From a checkpoint of a small mixture-of-experts model trained on Wikipedia.
Experts: 128 experts in each of 14 layers, 8 picks a token, a softmax router.
Below are experts of layer 10 (counted from 0) of a mixture-of-experts language model. Rows are named router (the router's row for the expert), gate (a neuron's input weights, with its number), up (a neuron's input weights, with its number) and show model dimensions 0-159. Each number is 128 + 24 x the weight over its row's rms, rounded and kept within 0 to 255.
After each expert's rows: a language model's description of what the expert responds to. This comes from a sample of Wikipedia text that the model never trained on.

# expert 18
router [111 111  94 116 125 139 136 119 126 154 169 135 132 101 131 102 124 115 158  96 161 117 190 174 132 117 149 185 118 126 122 126 118 154 134 130 116 155 143 131 144 119 124 111 108 136 126 144  98 141 144  75  82 143 118 142  70 169 175 161 108 109 168 156 113  92  98 194 137 135 154 140 148 118 155 129 135 136 147 148 160 148  76 141 139 118 110 112  92 100 108 134 112 122 123 165 148  99 150 133 135 135 151 127  98 152 154  91 112 124 122 157  98 143 124  96 137  98 139 123 133 150 126 127 133  85 163 176 104 127 101 104 123 151 143 146 124 123 163 124 119 155 152  76 154  83 148 146 126 112 109 147 122 151 102 112 141 116 164 117]
gate2 [149 152 106 126 151 156 121 115 116  98 110 160 122 131  55 128 125 117 142 171 142 153 116 135  93 110 109 129  95 143 110 157 121 148 137 101 149 104 113 145 148 124 105 126 131 132 123 106 161 137 141 126 100 151 129 128 149 137 124 125 133 129 184 160 134 131  94 153 127 102  76 137 167 144 107  68 126  88  97 140 144 132 115  91 123 113 148 157 153 190  52 124 133 143 116 172 122 131 185 151  89 112 141 124 142 135 124 117 149 114  89 148 153  83 126 103 134 134 118 144 140 113 125 131 118 114 132 150  97 135 130 170 127 118 122  99 163 141 143  79 126 144 111  94 113 105 124 125 119 128 154  99  84 130  77 120 133 122  82 108]
up2 [146 127 108 149 145 151 122 101  98 110 138 158 128 151 100 122 128 119 140 156 174 141 112 127  70  81 122 142 105 132 109 171 146 151 116 115 134 111  96 136 127 131 106 123 144 137 123 124 175 144 123 112  98 151 139 138 127 132 134 128 102 132 196 161 119 120 113 150 133 113  64 143 165 156 103  97 120  92  83 134 141 147 134  88 137 119 160 128 130 177  75 136 174 118 156 168 165 117 169 117  67 125 116 138 134 132 139 133 140 129 135 185 155  91 110  99 124 144 115 139 144 127 143 132 120 118 122 132 106 114 124 152 158 121 148  69 125 137 145  96 133 151 125 108 133 104 134 166 116 107 135 118  70 160  98 136 129 130  92 145]
Description: Capital-letter abbreviations and digits in tables, infoboxes and databases, such as country codes FRA, positions MF, ISBN digits, OMIM, NCBI, taxonomy ranks.

# expert 46
router [138 121 180 118 121 148  70 114 158 147  96 130 139 104  93 146 119 117 140 134 138 134 134 117 160 118 145 108 111  84 117  82 114  91 101 122 127 103 134 127 122 129 158 141 139 159  67 137 133 111  91 149 134 162 123 141 102 171 143 162 120 160 125 128 120 186 101 131 103 161 161 130 134 146 135 144 137 124 164 173  92 100 159 132 144  93 133  94 135 117 127 139  80 134 162 127 139 111 158 146 128 129 116 140 124 132 110 107 162 170  93 134 124 139 136 122 136 185 144 135 113 158 131 139 154  97 109 125 107 142 168 131 132 157 158 167 170 146 150 150 115  97  87 140 151 105 165 154 138  92 166 139 119 101 120 122 100 108 171 114]
gate1 [154 106 152 103 113 127 110 140 109 120 176  99 163 116 138 153 125 128 146 125 144 124  67 113 140 114 121 133 113 150 120 123 146 125 110 144 113 147 142 157 101  92 116 139 174 115  99 118 151 127 118 108 147 145 121 118  67 151 101 123  86 104 132 188 117 137  96 106 129 169 170 106 135 112 136 136 137 109 141 154 117 113 142 130 138 111 149 150 133 129 133 107 116  94  84 113  98 147 108 106 124 142  66 111 134  86 154 120 148 100 113 126 169 136 157 196 135 168 164 110 104 131 133 142  74 146  79 106 124 110 103 102 105 112 121 155 152 118 105 121  83 145 184 135  98 127 120 127 148 122 149  95  88 117 115 124 105 123 142 132]
up1 [122 121 128 135 119 100 105 114 145 122 143  99 132 105 146 174 127 107 139 101 166 114  89 116 141 131 109 129 114 109  77 107 184 112 102 134 100 126 122 167 117  96 118 137 143 135  86 104 130 125 137 100 113 144 111 116 100 141 109 138  98 124 151 192 109 128 139 123 106 142 181  87 147 131 118 111 115 117 115 134 120 139 152 127 158 107 154 150  91 149 116 126  97 100  61 109 130 170 111 121 123 119  98  95 111  96 145 130 129  91 117 142 194 101 167 177 140 166 135 111 117 130 138 158  97 132 106  90 156 122 108 125 112 129  95 136 125 156 112 137  69 138 165 132 142 129 171 123 161 143 129 157 111 104 148 122 132 117 157 167]
Description: Common verbs and particles like kind, keep, add, find, back, up, plus pipes, line breaks and quotes in song and episode tables.

# expert 17
router [142 120 138 116 144 121 121 108 105 137  77 184 161 167 156 112 144 175 186 147 133 111 131  94 103 116 157 113  86 123 142 137 102 106 128  95 128 109 137 137 129 146 104 124  97 133 182 150 138 101 116 138 109 121 130 139 133 135 160 110 168 103 136 124 201  88 103 112 114 125 102 142 100 112 105 139 151 126 136 113 118  98 143 118 112 120 104 112 145 104 116 179 147 125 170 122 135 118 121 152 119 137 139 139 116 131 134 134 151 141  97 121  93 152 124 185 160 152 110 144 132  81 158 145 146 103 120 145 143 146 114 103 134 104 136 144 103 154 174 144 124 145 163 140 125  74 102 134  94 146 127 167  86  86 166 108 123 132 153 154]
gate1 [158 123 158 140 113 145  80 117 115 124 135 153 140 146 127  85 132 157 116 184  96 156  98 128 101 130 140  75  99 125 134 124 135 138 102 160 144 173 125 133 170 132 132 122 125 142 144 117 133 144 136 178 130 161 175  94 105 146 143 124 158 174 132 143 137  91 110 111 115  92 105 137 121 137 148 102 150 104  79 150  94 103 116 123 125 117  99 144 142 146  84 119 161 115 173 133 122 136 169 157 137 142 170  95 116 111 173 141  88  94 113 113 143 170 123 137 177 150 129  93 133 110 115 155 118 102  96 121 130 120 126 140 135 166 135 133 148 167 154 127 126 152 128  95 114 126 139 168 109  95 129 124 109  61 149 113 130 134 133 138]
up1 [140 103 125 121  94 131 132 152 106 169 133 169 105 125 128 144 149  87 127 108 163  96 149 160 155 151 140 151 107 123 136 114 128 147 118 137  83 140 160 128 151  73 108 105 126 174 133 101 128 136 163 117 115 108  82 148 134 140  93 142 122  91  87 153 143 148  91 122 164 174 137 106 149 109 140 123 101 135 160 137 140 104 157 144 110 151 154 162 135 108 125 162 127 100 113 143 102 118 127 128  97 138 152 172 126 108 131 144 129 139 107 163 140 108 144 158 114  87 140  80 115 140 142  79 171 145 101 143  90 160 170 158 122 116 134 104  71 109 135 143 154 103 107 141 138  93 119 123 130 125 109 138  87 148 151 146 152 106  99  91]
Description: Opening pieces of foreign and proper names in lists (Mar, Car, as), plus copulas was, is, became and commas.

# expert 34
router [112 154 125 141 114 159 159 123  89 123 172 107 163 160 151 113 126 135 111 174 123  93 130 130 121 146 154 113 125 147 116 109 151  89 140 106 124 116 107 123 119 136 117 112 109 139 104 106 151 110 154 134 159  78 144 115 120 159 141 131 108 133 136 104 123 153  73 129 158 110 146 158 117 131 136 142 103 125 141 134 130  74 134 132 180 100 141 131 123 105 159 149 114 136 160 119 146  93 142 161 133 140 124 121 153 125 122 136  63 118 182 107 131 147 120 134 117  96  97 100  96 155 123 130 163  53 129 100 151 135 128  90 116 128 134 116 148 195 129 140 175 118 116 118 145 145  88 112 143 141 125 119 104  91 119 172 141  92 165 172]
gate0 [133 119 126  85 124 148 124 153 109 132 128 157 118 151 126 120  89 159 130 134 147 142 131 101 113 150 129 126 128 102 137 129 142 134 126 146 130 134 108  89 124 132 144 111 128 171 118  88 134 130 134 142 125 112 168 162 108 133 112 139 133 127 120 139 161 126 145 153 114 106  98  70 162 105 150 147  98 116  93 123 117 138 150 111 165 164 149  62  71 104 119 113  91 137  74 129 122 108  70  92 147 138 182 138 183 125 142 125 133  90 154 145 107 103 124 159 113 136 167  97 114 102 153 130 104 126 154 114 131 122 142 158 128  95 112  95 120 174 112  97 163 153 149 163 150 159  96 102 193 116 118 137 122 154 118 150 102 127 134 138]
up0 [113 143  95 111 128 141 114 124  96 152  80 160 158 144 125 117 100 148 101 160 159 140 133 111 119 150 151 108 147 142 150  92 145 136 138 123 136 115 108  93 136 105 155  88  95 150 140 120 137 133 142 161 139 109 133 140  88 114 120 135 121 143 111 127 166 112  98 153 138 117 125  47 135 126 116 180 116 109  82 157  90 131 141 137 150 113 155 111  82 119 141 109  67 146  82 111 161 101 127  81 141 160 172 126 168 131 135 134 112 115 156 127 100 120 113 117 124 106 133  56 109 122 118 135 147  93 124 125 157 112 135 142 108 124  87  97  91 147 140 120 137 114 148 162 119 160  88 122 176 138 141 130 126 122 112 109 120 120 166 113]
Description: Inner pieces of common English names and words, such as ol in Nicholas, gh in Shanghai, th in athlete, plus John, July, December.

# expert 63
router [114  92 149 146 113 145 133 106 131 157 150  84 113 133 102 146 171  59 140 131 103 178 149 100 148 131 107 175 134 109 100 125 144 109 152 116 151 126 146 140 136 124 137  86 147 163 132 103 108 118 150 131 123 173 147 123  95 151 109 160 145 143 126  87 116  92  93 130 156 124  79  99 177 162 136 138 129 126 119 103 145 135  90 153 131 129 184 154 135 126 119 196 134 133 137 103 153 131 108 159 106 114 131 116 138 137  91 140 124 169 128 104 134 108 111  67 121 149 116 117 123 112 142 167  96 130 129 138 130 114 111 189 129 140  89 102 145 101 146 124 151 131 178 141 132 141 140 142 130 150 165 126 129 137 107 149 122 119 143  94]
gate0 [155 103 139 138 149 150  64  89 107 117 125 158 156 199 141 112 129 141  98 153 140 146  90 120 129 136 115 130 134 100 130 137 174 120 123 121 117 133 121 143 138 121 138 120  81 145 132 126 119 150 129 115 135 163 153 152 111 153 130 113 166 157 102 147 137 109 148 124 143 106 107  55 135 131 136 135 122 110 118 111 138 126 123 167 113 158 140 136 119 113 100 144 124 149 103  76 127 148 120 137 117 116 131 101 165 148 126 147 139 148 130 127 157 133 164 109 130 164 124 119  98 138 178 126 118 137 117 134 132 106 136 104 131 106  79 110 131 132 102 127 112 112 127 178 105 101 161  51 174 112 131 120 173 146  85 179 144  88 153  86]
up0 [163  82 110 149 158 140 106 123 136 146 124 100 153 156 151 123 141 116  88 129 129 141 144 148 114  97 114 126 144 122  96 161 159 144 126 140 124 126 124 110 152 100 140 110 147 135 147 127 100 153 125 129 141 166 138 115 120 161 133 126 177 112 129 149 105  89 116 124 131  93 102 120 134 118  98 147 118  82 156 117 136 125 145 127  97 158 145  99 130 122 103 129 134 136 152  87 134 175 160 127 140 116 170 153 161 173 127  96 131 140 144 135 126 174 141 140 186 138  84 136  87 109 177 142 140 150 140 158  77 117 126 103 140 117 127  96 152 115 101  90  79 119 153 157 135 104 149  77 181 124 127 110 165 157  90 113 121  93 142  88]
Description: Word starts and numbers in sports result tables: j of jump, place, medal, goal, scores like 2–1, plus rec, inj, co.

# expert 4
router [153 144 109 144 114 125  86 162 114 109 158 104 126 149 149 120 170 112 127 139 160 109 110 112 125 133 123  95 144 103 137 163 112 109 116 142 116 159 150  86 123  82 119 153 115 125 130 112 167 135 157 150 140  83 138 107 157 114 148 125 136 125 110 133 200 128 145 125 117 117 126 125 141 131 131 135 165 124 110 146 125 152 131 124 118  82 100 133 147 132 140 147 180 181  96 118 140 157 146 155  78 157 170 145 130 188 118 122  70 136 121 110 180 148 115 104 110 122 122 105 111  83 105 108 146 154 149 143 147  82 114 148 137 146  86  87 115 167 155 124 112 121 135  93 135 145  91 119  89 152 114 154 145 140 142 150 136 138 153 157]
gate0 [127 112 136 102 141 126 117 115  97 137 128 109 133 126 134 102 122 128 124 103 138 161 149 114 108 159 100 147 104 127 105 111 104 139  97 122  92 131 103 164 143 180 126 117 111 114 148 141 116 181 155 141 136 144 129 115 165 134 129 180 123 151 162 180 136  59 140 139 148 112 149 108 190 125 126 135 132 102 131 118 138 135 119 120  91 135 132 191  74 126 139 142  80 104 121 154 144 175  97 111 123  94 141 117 171  97 131 163 118 152 157 107 126 142 122 166  98 143  86  88 148 142 154  88 125 115 135 143 127 115 104 150 137 133  79  87 109 120 135 123 137 119  95 128 137 127 105  92 143 112 162 115 122 155 137 153  86 139  95 124]
up0 [134 124 137 133 124 143  99 132  85 114 118 128 147 118 165 110 121 115 120 108 132 147 118 142 119 163 106 147 114 157 115 108 120 100  84  87  94 109 109 129 137 161 146 151 106 112 104 121 141 123 104 175 162 144 126 138 145 142 106 157 139 176 150 173 115  90 154 139 119 105 167 110 153 155 123 175 139 100 150  96 117 142 103 127 111  85 110 141 122 120 142 108 114 113 119 143 159 138 110  90 116 145 134 104 149 106 110 170 126 136 102  95 181 166 121 161  77 157 159 140 107 164 129 136 107 113 139 104 155  99 116 116 152 151  69  76 110 105 138  97 153  86  75 108 152 135 113 105 116 139 168 132 158 147 135 140 100 139 102 130]
Description: Word pieces and whole words inside personal and place names, often Spanish or Latin, such as Alf-on-so, Sant-a Barbara, York, Mexico.

# expert 62
router [110 135 166 154 113  63 164 156 200 135 165 111 123 154 138 141 123 137 143 121 109 102 120 146 129 145 149 152 134 136 100 154 133  99 136 136 171 134 177 134 115 127 100 145 127 129 107 137 126 146 153 145 155 113 102 159 133 148  98  97 111 161 129 157 123 131 148  88 112 132 113 120 108 120 148 147 131 115 147 101 139 126 110 155 114 116  81 114 149 112 144 105 168 135 121 144 100 139 118 116 110 127 171 126 111 102 121 115 112 153 128 143  97 120 116 113 148 120 102 100 175 153 121 172  99 138 137 154 144 166  97 171  82 158 165 130  78 136 136 139 155 168 168  91  90  78 132 123 110  98 112 146 143 121 144 154  74 145 141 136]
gate2 [140 118 100 130 132 116 140 131  92 161  83  74 126 120 159 140 119 125  79 119 117 152 150 136 129 168 124 121 131 120 121 141 139 129 123 131 110  97 144 124 114 103 119 136 107 125 154  81 143  95 140 128 144 132 154 128 180 148  94 127 102  63 163 133 187 124 166 137 149  96 153  88 117 101 123 135 114 130 130 120 146 109 120 119 126 190 120 136 142 135 143 127 105 133 111 112 124 132 141 121 126  87 149  62 112 119 122 101 164 136  91 113 139 135 132 154 139 100 106 103 110 158 169 205 115 135 114 143 153 128 136 142 182 110 120 121 106 100 109 172 112 128 143 109 148 107 157 120  98 133 112 105 134 149 105 133 137 109 186 162]
up2 [101 115 155 136 134 167 140 123  73 140 125 112 141 119 119 200 127 115 138 122 137  93 184 126 115 154 131 140 127 110 113 126  99 155 166 137 146  92 106 110 105 127 116 134 151 134  99  83 173 112 130 137 193 150 134 115 167 135 133 109 163 136 127 156 147 115 150 139 137  67 158 152  98 137 156 125 107 158 127 127 156 142 145  84 134 155  94 144 135 128 166 104 116 122 122  83 117  96 155  93 120 101 104 118  92  94 123  98 172 138 147 115 115 115 113 128 118 111 128 136 135 127 156 172 146 105  90 107 164 119 114 139 162 150 153  96 117 129 126 177 155  99 112 115 113 126 114 158  82 123 113 100 118 129  84 129 114 132 136 133]
Description: Capital first letters of team, school and country names in sports tables, such as Tennessee T-itans, Minnesota T-wins, K-azakhstan.